{"router_score": "softmax", "init_std_router": 0.0164, "head_dim": 32, "qk_norm": true, "init_std_down": 0.00629, "lr_head": 0.00936, "grad_clip": 1.0, "batch_tokens": 65536, "doc_mask": false, "train_tokens": 667500000}
Below are experts of layer 3 (counted from 0) of a mixture-of-experts language model. Rows are named router (the router's row for the expert), gate (a neuron's input weights, with its number), up (a neuron's input weights, with its number), down (a neuron's output weights, with its number) and show model dimensions 0-159. Each number is 128 + 32 x the weight over its row's rms, rounded and kept within 0 to 255. Numbers have three digits each.
After each expert's rows: "mostly gets" lists some tokens that are sent to it at least half of the time. This comes from a sample of Wikipedia text that the model never trained on.

# expert 0
router:092121059137144123116100145137103096115133160181113165112130101076139116071118097111132110100125178147093156149145124152162119166103096141114108165147167144129106144114125107196108157150165136144139091142107109152115087114139114150184094125137094166160119165073139089097169181108109212072166070076140165109127185179116051163113132178145173104135124116165091131128149195178181123186110116122096164101181109161132114167040159156141158078167130082067138103121150107150110120110139101
gate7:108140100133060118135095072110166081113094132172145116100147090137118126113118110155114111094144161104082077171128069152160164155145174040207145106148182149114209176119118109115109145104190118123129112113151083145069127148155123157127080079132153136143158076164159185134065138106136134147101129079122139064134128110157106074126169163121128085113152106163115125096115181072143130097103115127153103150133095117134082108070213140124129073167173148142151104076129157111124105170154123
up7:095124148069089102094101031115119065142069098178113090105147155188138106060121115186104165109183119118168071167087093190130138151130202077124122117169140120123148198124113090107095159113147114121133138109138095131121134120170138157135100127144207162134079068113160138161090107116105151119073079063135142076094112087129124130139156194087132070112125083168096115116119103105159182108097136141124135147139126149106091100106162166122117150121151145115108123142121190143137149096133093
down7:140136089125113153120161167109063128118084196126081139166112111192156183153118149111105071140177168121117189215108106125144130154163144096079113097105150126145163166094086112080104098139134154111098081139181153069132107082155089143171133116170151144127158087130167199121132126141112113168088129183120131045096183137106137164144112063126112099127141154121119129097174104178107160134163137128157145098176198159133134107157104141122136080144149140122120126132102127161099054199109136
mostly gets: "-", ")\n", ".\n", "\n", "/", "="

# expert 3
router:168151150103129116060108134250078109132148202087106145189124118155072104157123160151144160133150144164131122114138122105140143186134113149199125129119144138129176133174186116103106178025089156164134121069143162128104130154079134119154109066119104119150107111189140126104095147058127121103107145121091099139108148131150088188142159098145119121110113101081143174139187125167111101109134096173141146132131163062170127152147085071110102125132077116155127129132096124095086145099147109
gate1:138198135133126032115134127152050085083095160142137153137099090162167073115133147058145112123138106117123129114133113144087074139147207105164145139133103105107146114117113061120165192084106147090159091130173124107145107165030082150117128123118140093083165119116130089097123080091104087103060145075086091161122126126102121178072122122111119200106091145118105122114146179110109177116163114124130145109143153118142072129146104086130072124104121112115164168132155144143172067113119109
up1:128138154148115130108104118096137122105128155124071136134085124127110141180114170036127142130055134145144085174169118066119102120143118072149155097119153117138130157106102122162126130177167092127098165097121161142169119153094114152186125136214076065103155162147150128125130131117146180120073145101118095180123091091147136111187126165150158088115106101134059148139088195160158153099046109077101100109132111102137098113148112117109105145225101092165157154104177118133123137129046147
down1:113142156145103080141120177104094045104131110169151161144127145143156096125134131151132149183134159080137152119140128127133096094146098111153167164079090155097132123091094117142153135122164158136123127146159152204143091229076133098111102127115159120113169075100115127159112053149095117115073102123163140112122115128138108130102135145156123080137103124092201166104133064165177143097125044084134067107127151087110135146119063090111088129082157143155150148085099152060154071084180095
mostly gets: "th", "In", "rd", "at", "the", "/a"

# expert 14
router:120172108104136095185156178108101123087148053096174108082158150143143206108099200175098078119103125165177115173110128086098087165130124098086118097110096171102104136135091160142135149157099119063107130102144157120153088074093143138124146123092120179125162117061140159114180127102155183101145130133119146128154088133136165134148068134159176126148134082174131114089132121122114099151113137123108149140129159079099099060156126190107057158097157061098119116113158143050130081157128105
gate7:078069163117103107126115135150169141120156125140129129091180149148129166137125158106088048085168129158083131114119143079091149094187155124118179165127116144076116089127137070165136166142092130114089136110093080145117203133133113097140130089114189144109131114066143154158155148197069103112129111101104116183108166128099161087142146139190148132192084158101135108094132176138116066136100172129101101145185150120087070145163124187092104136084084106130141090134152092112049127122166155
up7:158119130138146120086139102154117095097143190092179019138179135150166133113095143163117138056134104188105125118120114120152106163094148093127072152158178145132144166166142182127104183121126074111098074160118100104100075142066194124142140106140178137134092152141163072127134136063133164176137136087135095138144086179061136151161089135121168161090182102181122129124153140175144131096097095139166183160145131133107112116130184151153123114164134086149144150149161073074139142158113128
down7:124108124187148129108090119110110193156162135131099107160082098105112118089104112197154127143028088129165127099154156112157122187085134053046080138133104088152103119113166150148104124114142088166236091102119105196157146129104123203107137145140135144105141179116162152159110048101104142151100074130096180086164179057124147173147106108085146135143098168124165117123144119144090099140131127099127173148146110154142140117125148131155147129105108081123132165105091132088130152119139095
mostly gets: " such", "ially", " Jr", " et", "a", " von"

# expert 10
router:138056150052132093195142052115219040122080072122128185100158127109107115135130164116137119090158114089158128100136138112188126055158160092160075062097100099151125094131129142101184122152131108127141111100122126095110185107149174143146152118130154155136102128143179136116090153145107144111175152095112131145132178121173117054087143146151104148118112112124106121138086097074123183162154114156129142070154093113124213165127122106100088142153127105160098146142147130104090106171131140
gate0:186120129085082097136154077096165160130083072097137122096093094114137057107118093146122092095094124175098133115118158094212166128180100125131128109083101121134109132154174153160157171193067172093114155122168155154164166091117151112119127089104129076111147102127119175130155161123091170156137185118135115156060123139173157072151144183116142117120125104079148154073078072127084064075141121083150109103126169108115093135140163140155105089096128095130098083161151164082134126170139159
up0:160106127182132143140097162141128130119160142130141155149121114139105133141143165151172130134161140122079163118113096181084142152080132118129107221145165136170120129142141099122175154093150165148086165135080124128157133121191157114194078132156171158163151119085158171103114060070070113079120106174127100102090111194147111130155147155215204119084146124099147158106154115165127098108129055112164133116141110135041093072160133133120112171110109111088132158107071141082163109138175151
down0:154162079155064100195127157065141100140127138087124087160093106139130110155112073149128088172148136122100133158102172037131113170181109158143148151052205107135112150139181105118140162114115114129144130095115174143133097156140133068069054163114104085109110134120130161104114152188109126107155126107156077090123189115125034113157083135136119116150110073091144084130123115182143123116126159114154063116145124125087133131100131182142120101104126168142184122126143131104097184098129187
mostly gets: " National", "ian", " University", " John", " American", " World"

# expert 5
router:110116168099141148133111105087094058122147175207115123093083095103157101065179172060064178130092086140090111114134144081125105120123172102163158110116122189115101098076130105141120084137128107107115169159145176154127122179122117157106116140175095142118153175115133130128089090076113132132093144104179118123099108156114173088125107117164145114154142077172146094153145124133125063132140109118100122200122136119132087126057168060139038077105140166123112146197107149160136175134124108
gate7:137109147125178160074141115101107151127129180159140176148094154129171109173083126070167085104105127089103110112122112091080083095113099088125116146153112097123070159111137083116119185118129193124143122136154151126142118204086166156180140164109109139070161128144148136192136097143133145124127169184074145149064111153088055130089214103117112096212153108200108140116135096159093096081155129094148134127194089135165129115128078068123108116114103138160105114123107129126125173100103119
up7:095113123058121165102102164113157154126154178147136149144127144127185105129136172100131083084113132026128107065088176150106126114119177099171122151118126110130078172138141141113107162121108187125136129179130128125140116150080180140159120145101066172131178146138149170208160114150166108228110149140110141190139091130133086168128207084109095096160107117151093124149140072116145125113145136056131193141142068105151100086154125162116158084138114144118126118128133126149081138076089120
down7:134148126170131084144176131143122136143074126085054086076114192148158134105189117144152146132107152139145122152108082186156148155134165170216105120103217088090152127135132099165088128122145153101121116098163116120135161094112110090155128080150148138127117136115131105109105156132131128109094131119098113119136149105084226100134055102146130083163098159126125156177116097118159135141189141221091069137131175121141139176102125143190126078126147166059134142148186157098139154111164161
mostly gets: "3", "7", "4", "5", "6", "2"

# expert 1
router:154102146132144097102136161102142096138185136151105102132167145106158115130126123087072100142105134086100099098134111132148169132167137101000080088175091112122170147112163107138136096166136142093148122128120121126076180107087092179147174107157150177081135188124114109157076154152180121151136143180165188131104147119091113196153121134152131151100186099162112096124151097140115155149121161092150109147117109108096193075119211120102125148180166130157137067151172074156143133168112178
gate14:138119093118142103121132091135089071124099074152134128117119062142184146094158112082106197111119153120132098135093104159089123079161160128080074093085123135130192116131094150155083113101110118077130093071107166132185182172131103132120132125090129134125123182112125112091109067109224155189081121148156152160180163123151109100147137088190137110112165181168082132096180083090157114096126109131121136098129120095142120024143170122116113176115086166127151120084136156165118141139119135
up14:115102141176119134052109139167171146156130151121113191169108117165089091082053169086134149050124133097170156061171186090157081104108088131129098121143120158140147122096180149099159115145151149113111146115105133178123136156191093136143109117086128156115095147056132108140147166105126114108118108131150098104116107113163138127142162169081182178113115204126093115153140104124123113097135111093141107074142163104118133138121221155119115130142147196070174063068121128182114117126151169
down14:114094139127124135137140085168056072154175115088162159146085128072204134153109134147102161128109128080165139110168124086121123146103050104076110098102100097133125122038060158134126146145065132170169171105106090193169159148117093156110169181136119132112129092070110119132099177106184110182108103149134124132101100069121138091129112156132148173097102095162115109124152150087150132121063097130127125142112098159156041102119111149149116170127098070132112113128129125117113150155059097
mostly gets: "ations", " States", "ics", "ical", "ions", "ation"

# expert 7
router:151085167097168113162125120174124148145181146096119163162079073178124108126156092085145139151108097120165131180094181078131123103144127166140150125132044136155138119117083207120172132142130164114136119145100106145169134115201110138070125073110103137093072156135138134194068141140150095196067062178133102138153113108122103142159123148111142132088136163103093127088102187123135138083159124080148154097128091175109109101164133100177097149059125098136173096149120093163124174156081118
gate1:132091127127108136170134132128121127119151108079125175142198120100081142108212151146114092074103140106133108064124090092083104120108132148111186180128050110123136099070116126145137104190136129108069116142198124166080123196130142168153137120138124146108103051127136163146113092146095156135081175129068139112157145102152186104190135106121143148224143118118110108144131105149115099123117177152138138117104173120094145134096141128150078080199128115095119159099051106120157078144164141
up1:070121119105228104115159084185126162149056094108152125155114108136131082047088133163154111105182097081152139090171085103160162099133138141185145145134086126130104074160122151107153110138129120129185154133164132097107113158140110158140089183040129095131130127108127130163115071085152178155095091130120119070083091143128172160121131188210157083128140175144142104163064160104138149107160151140157144147173131148110144120126128139122108098119108108126096158077153114151183158093134164
down1:165135132154141142157107095045111134149138078069124094137095120144138171143126146042129092130124144149127148154178119079092144154089124225098179149175125141076159107103107135082177093118199138161115145161131121100135099147084126148151127170073145132136099100195125180176135152157126131147061106042101156147130135159196114141087085173140123106172138149120123120115176104108154176143091136166145156079178146157134117144134126152125111121105127145112166142166132099071202095134137154
mostly gets: "%", " km", " made", " part", " under", " in"

# expert 9
router:117211165139101131189103136100182131125139114099121128145147165131154146066085153153135195151168127139128140133126114169080099129109120164145169158118143143128142108150167095107120118091120074161128121126123177150144139188137146124074116149089102091156136042170112178095127092181101107163144135137077091102150152177156122162125139097089122149175060224118125108085092107105164049077101094123109122131124131088188135137123134078183143144086152137164068147160148179081133137125166135
gate14:100120131110136186148117165099114187093139126094147098062142083110148143161082130099078163134184107115116145102068094074094131124119146132182145115093130141098091170139146137149146125111072071137152137154097185139133152155101147160153095098154118146117176085113112121134117122128183135087145161126123146126135030128137144109080097103062103172157165103140111133176097122134136071086122129128159135110148103152172173070103171122215103038086136117171135113121139154159106110077056174
up14:131098086101036151193114111185101114138118128135196138140131136039131132125151112137108118164133098123178160144154170154146186105156140110115075133108081160114121088115129214126103121131115129132153066083098153122106103193126151118128129102096160117117123139150145055149075149100100116109176100130134154106120141140113134191093155104149169123098132118113147164095144104101143081150186122148145196148138182115125114153176063182171153132152139092104143084193132097101094163104083199
down14:148136103133098076122107101155099103113173120115185099072126147118187085088173133137150130109130105112160150066138139173188058133105091183115102120109138148075116106130127125120126122151161123132208091092143181206154115122072152092141070108107116127077122147129171148177131154135157136180151108118151068086159120150169115179150140134160172142157141168144101100148158127113130172149153137076178090118156153118068104180082063116123155063113144120135178089099167108092132130082179155
mostly gets: "il", "ib", "ul", "im", "iss", "az"

# expert 2
router:169135156137137237100153136136116110218116098131142093119121123126165163136158117125153074106091139144143136083128086159110158124147181152129124200122124155129141114114144100142076156189171096127176127186181126081147146144071113103082112171189170111102130088128115138123211148194147138122119143116110076111120137099081089137154063137078074143137139118101094103102133109181111137185130208109089079158103090151121124091160068120096142142149156143136115141131122137112151111108133193
gate14:133146066168113121169120120142130093173149062138153053170093085079149121131124168160106062099094108136104123160148095120078059078128156152086175097116148115155110163024076101197078136128093136119163105179143143081148137137135139148078170142135071122159136134141092166155180116153126135127109137129120162108136122109089120186169121141139107146158125140112069149119119121176108118139079107144169144118169165182091134107094144165081071095126067137121120155135062127155124173106152132
up14:150104178126113057134131094169157148176131127167129094131126116105142086094187214152180121078153127099155128100115167096149127079120238134128138181136136073100177153123134119117095182165113134105132062071125142145116185100099141112085150121083132100153110143121114120144144163111157141171093102113117107104122148142113180161131111109163125126064127072123099109162164137096159111186131172135147106192106115130084134144094152158124213179181135192102153138131123110134165083121170111
down14:101114139067108135136130124116066152164121123149106156119139152134155122133121060138123109190141087160098146102119162124181113142118143153065144128140114108110089135116129035169195085142162178135200124113107088155080138120096120168076106126137141129127086068146079159120061170131106164140157131148135182105074113071085112151112158135172126161142123111100150147164124162096155143176112072124140178134163111107083060110095194140137142083122123104178158103115167085140156133155054188
mostly gets: "let", "ter", "fer", "pt", "rop", "ise"

# expert 4
router:101143106127091156130100116102186150128094169141096099176122119170151093150100131141142134176107134141105094114132099115125116058150160117115132163150141108133110212087063113135138125128096184124121121126112145154107129206142121112187151088132143106088194148091131078165147166115136138176072156168081169075122067140148141080122093149125171149083167141089160151118183168093136134155119119049136129083118133114141190155154073219149092096136117164128127180151121133126191120131109057
gate1:121133102119116119130161095116102099134208127112118160121180170135161142138139097156135183083149149207130153122121137134076143168085101144160152031161168150129112124088096065168175159179170153134086174118186117124100088156076107121107105118129114122123109111139138176075051129105149141128082159122097109094105078154093075126172136094154138080149060115121135092116157169119071152109139123165127124171121224123155138145132113105155151076140151115173124090162108106165111094149149081
up1:118119072126109142114211112156045117115142082120052170107096134135139138149118131122139162062108145101180146113103130158126099149189125183162166131083154154135150088194165093147112151140190144154137107155095196134142175111091155131128178100173102131104131093140116174128146194109141176128110129109094125097187123158097096079114173138158097142203119106070173116105112074125109134116113104167132137088108158087129110071113162112155111164135180154086123128159154117166149087172182137
down1:133119148136114103099091164135145121059133158124144075149132110115168119165126151093138155140151153092123137112153148094157182128039122173109167179154135118113170182069136143129123128043082111112166193128090114102133145097150148076079130143078169118187122161137084071143148103071120116197122116147131152109091133142123148118050064137087205109124154135167117116144121138121195144060140158099152125084130087152167148106150127132119148097115174130133099119157117167128081180116088065
mostly gets: " and", " of", " to", " that", " which", " is"